From a checkpoint of a small mixture-of-experts model trained on Wikipedia.
Size: 13 layers, vocabulary 17915.
Training: a variant of Adam for the experts, 1088M tokens, 8567 steps.
Below are experts of layer 9 (counted from 0) of a mixture-of-experts language model. Rows are named up (a neuron's input weights, with its number) and show model dimensions 120-159. Each number is 500 + 40 x the weight over its row's rms, rounded and kept within 0 to 999. Numbers have three digits each.
Before each expert's rows: a language model's description of what the expert responds to. This comes from a sample of Wikipedia text that the model never trained on.

# expert 21
It responds to: Prepositions and have/has/having that attach a property to a noun, especially with after people or players, as in students with, who has.
up0:528398521443566486495493509527499495525487469535540485518448499387522506512518579531534584479531463483491512514520494501
up1:487465505529563530527461480487558504472566492581471530491515488479501472439550484422502486461510414500459464471553447532
up2:464534433547549501484480445447598506510523439508513425514549564510525530484452466526462466517499509505543511445437542474
up3:534485519438484467571459484461571495556524484510593428522451481506572427507458521451474519498529467439446533498480485426
up4:501457526506489501501441454477423444511535537471540556506505477486465480537469517570416491550451489437437488494544501549
up5:439514605486443493473480438443473509477472530486471519482506451522559439496454532473507553474476480547424515476455587523
up6:496411493570542462453479493509526495567527482451440469454500410501480485474544549518515542525544517510519506456520522509
up7:499472416494528457488528534557532465553521504513554460508558576522484521567521472466550554543474586489508406471499458443
up8:527551506511547500454575503509458548493502524478481510424506541578506517438526462549559521513481525557493515488478484519
up9:466501507418485471479515474524515460464529579493549508427514519443463524461489495508430530497558526527441510473452483499
up10:473519444511444479448444441473506516499496460582447450484451478518479486459535503526586394439511488507567484468469518569
up11:557509444492481492489485503491517493469514530569505540511491603476488452540472531524475532530455514496500525448483533462
up12:504533496454514541466428509527547488544538453423505489459496491562462539532479589478517490581455444509475567503524513496
up13:501586499495471543482630445534430531559429457502503533538516492496588478554467481439497501460491477547538483533553459543
up14:464535510462561453448467489483461535548485458496470483474524514487536472466507479533548472472570515502475518476551494547
up15:461544489519541495441462546453491527540463554538423545484480473518511546524549504562497484557503521473564492473585519567
up16:487559478513488476535490431512503461473502550528464525430499532542490467516531483474520521550508490523471512436477478510
up17:492553464584503505505467537500565565520517511541519518531486543595478473503523483440493537602508513494530495486492527573
up18:518489540517490537523519491516437537533540483531509491625454504516519505484529491492446447492496424531571494561513468476
up19:502508520563505457471510460515440463490471560463433505559458509426548546512509568469482522454519483491473511501552525492
up20:420483498542448473508538460442465510511441442490468481535460524562541492567488516438458461496422505561547495535521503475

# expert 4
It responds to: Nouns for offices, roles and ranks, often before of or 's, such as member, Director, President, Bishop, master's degree.
up0:534435519492510503441467545512515472524470427489495448466449497407530533520507546555564540549568504565467504557537466511
up1:415414493503475541551490524509525516541574528503540529464514528523498522459493479419538505497523417463550472500478432519
up2:457543417505524510479505450457541486523520486496515488441557503434523495472502460489523462515511479514525508499459494449
up3:491537520466507538497452427440487488542537489524543498437537532519538447491523535466446523476504478406494503543497473471
up4:558431506487497489506490500519506405563543584555482571544502482512498481533530492505534526511440499479506452464532426561
up5:479517486490506466509413485447508555447463476517490491517493475545444423505509492493493469496506488506535526528445518532
up6:471507482477538465458478478506493563520473520514472461548534508506487460448467524473495541519550552626548516565453522528
up7:470421472523444414471501470520458488504491460488455510534541505541522563537523456409552524504491550364475462477550505415
up8:501528496475524481461517480515524532452496525499513495489503503570487517428509485537418458488522501478453519479475478507
up9:449490477492481503514524531466467472494506541463538511529513466459434468551445462439410515587551558552506527444431582514
up10:470529504528529442479501476511454442507541441556505495547502465492468456522490472470579465491453480557525444474515531541
up11:547461466470509547516519481504507437482487529516508559545496608501493498533482510455467523514497495591497553518524454516
up12:497521521486460480473449496480517508537519447444384481438508517510425444495522508453518564638489466575484556534486473535
up13:549579503511513619576571511482469534508504400576501575485541477576516480461507479429513584515553526556535493519426467492
up14:557523471488532475482506548555503574498460427516502461475497540464533524469527461498550493525474521446489486524482502534
up15:495496446551510497439453505492513532569421470460416479532523466482534503481554509508477488582489482505516513452505551502
up16:553568512497511439603513471526538520437454570480493505491519447532491406475456483545508531491484532500477514513487491530
up17:493492496573527534466487572522474532485577464532507477523499490592479466491425533509485542515506560437470479458509440537
up18:465524548461488539589538566449422434534533571521546520563493479576475586421506512531458445464513542510535501468527537439
up19:467527463499471525554480493521532435514486517431483498561508514451544487573489541499491514520538512508515497537566537520
up20:390523524511432509525519484469450488493390431487538471513491465487546526533504498473523466514513565499517495523529547473

# expert 48
It responds to: Prepositions and clause-linking words in plot or biography text, such as in, from, at, when, near, inside, often after set or born.
up0:480503525497477503506448486460500460481472477494486444506485475426522539516485560548549575542515489543531504503534547482
up1:461442524466536485478490465537531567514597503576449497446478522516491462490535495520505470511496429467573476469486451560
up2:458530496498522537592511503445558500532476480503525465485514429461535515521443423569497447539536505517559482500447479435
up3:523527529463478493615386571419491577557494531478475458533470553463505446466508490494509517480479463499422535495492553495
up4:521519462523480500499467490499452443502503545525559532483502471435424496534463510501481477541464565499495472531507468558
up5:509504546513517497511430511489525541431525525485508472479434462594581503546395498539467520470479393543430502539451500551
up6:444438411543595511372448489565494435518468529455503450463469462478435541517511526538480516578534530534500493483472490488
up7:486466499518470442512541517464474507530480494472474521551529510573466503493493482451516477460490494444535445495572482487
up8:555506496443571483516511520534480525478457501460472526482513557566490512465526495570548478523557510504432526514466501447
up9:488467556482509528503527518522521488521527555503558526528433500466497488472504448468452518543499515534532512508397507507
up10:479387424532470502471526474466504499457531465617503512482458473503472507463518506522543446481544456491580452473470492528
up11:589498499502500536479471550480498490516540498563528483554482619480551513539492560532449506482483482506441506430431497494
up12:482559506393490486505496468465534513482457511465483503490513536488463478497521468500540482589545489522438542530504489521
up13:528518525507440515430546469489400479499475527540461533498518448485515488551506443421516598503460506485508500473459458502
up14:585546479487590455496521504520460497497450498471474515477522526449502522491539556530491489508523515536535516517494486517
up15:517539533467509529459511531550520545517431485547450501523481549488504538547509491525520461566483515437510489500525493530
up16:499543545511544474519480506591465488504410525483428474502462450400503445479499474575529540481491436514439509506529439537
up17:540530500578460550494448530526537495490543478569477477493524430540540433530477534507493506524492527446508493491485545450
up18:526534548518528547487494445466438488536537547511455509535471532521581466445585545500420457483543483479539499447585460514
up19:442542507558500529446539458510546422540461485516526571534482551506503530539498546512495505486487471492494498521577548550
up20:445515494495469501527458456443453572453429501439487485495513502506550548544515433493497459500469481509574509457496502518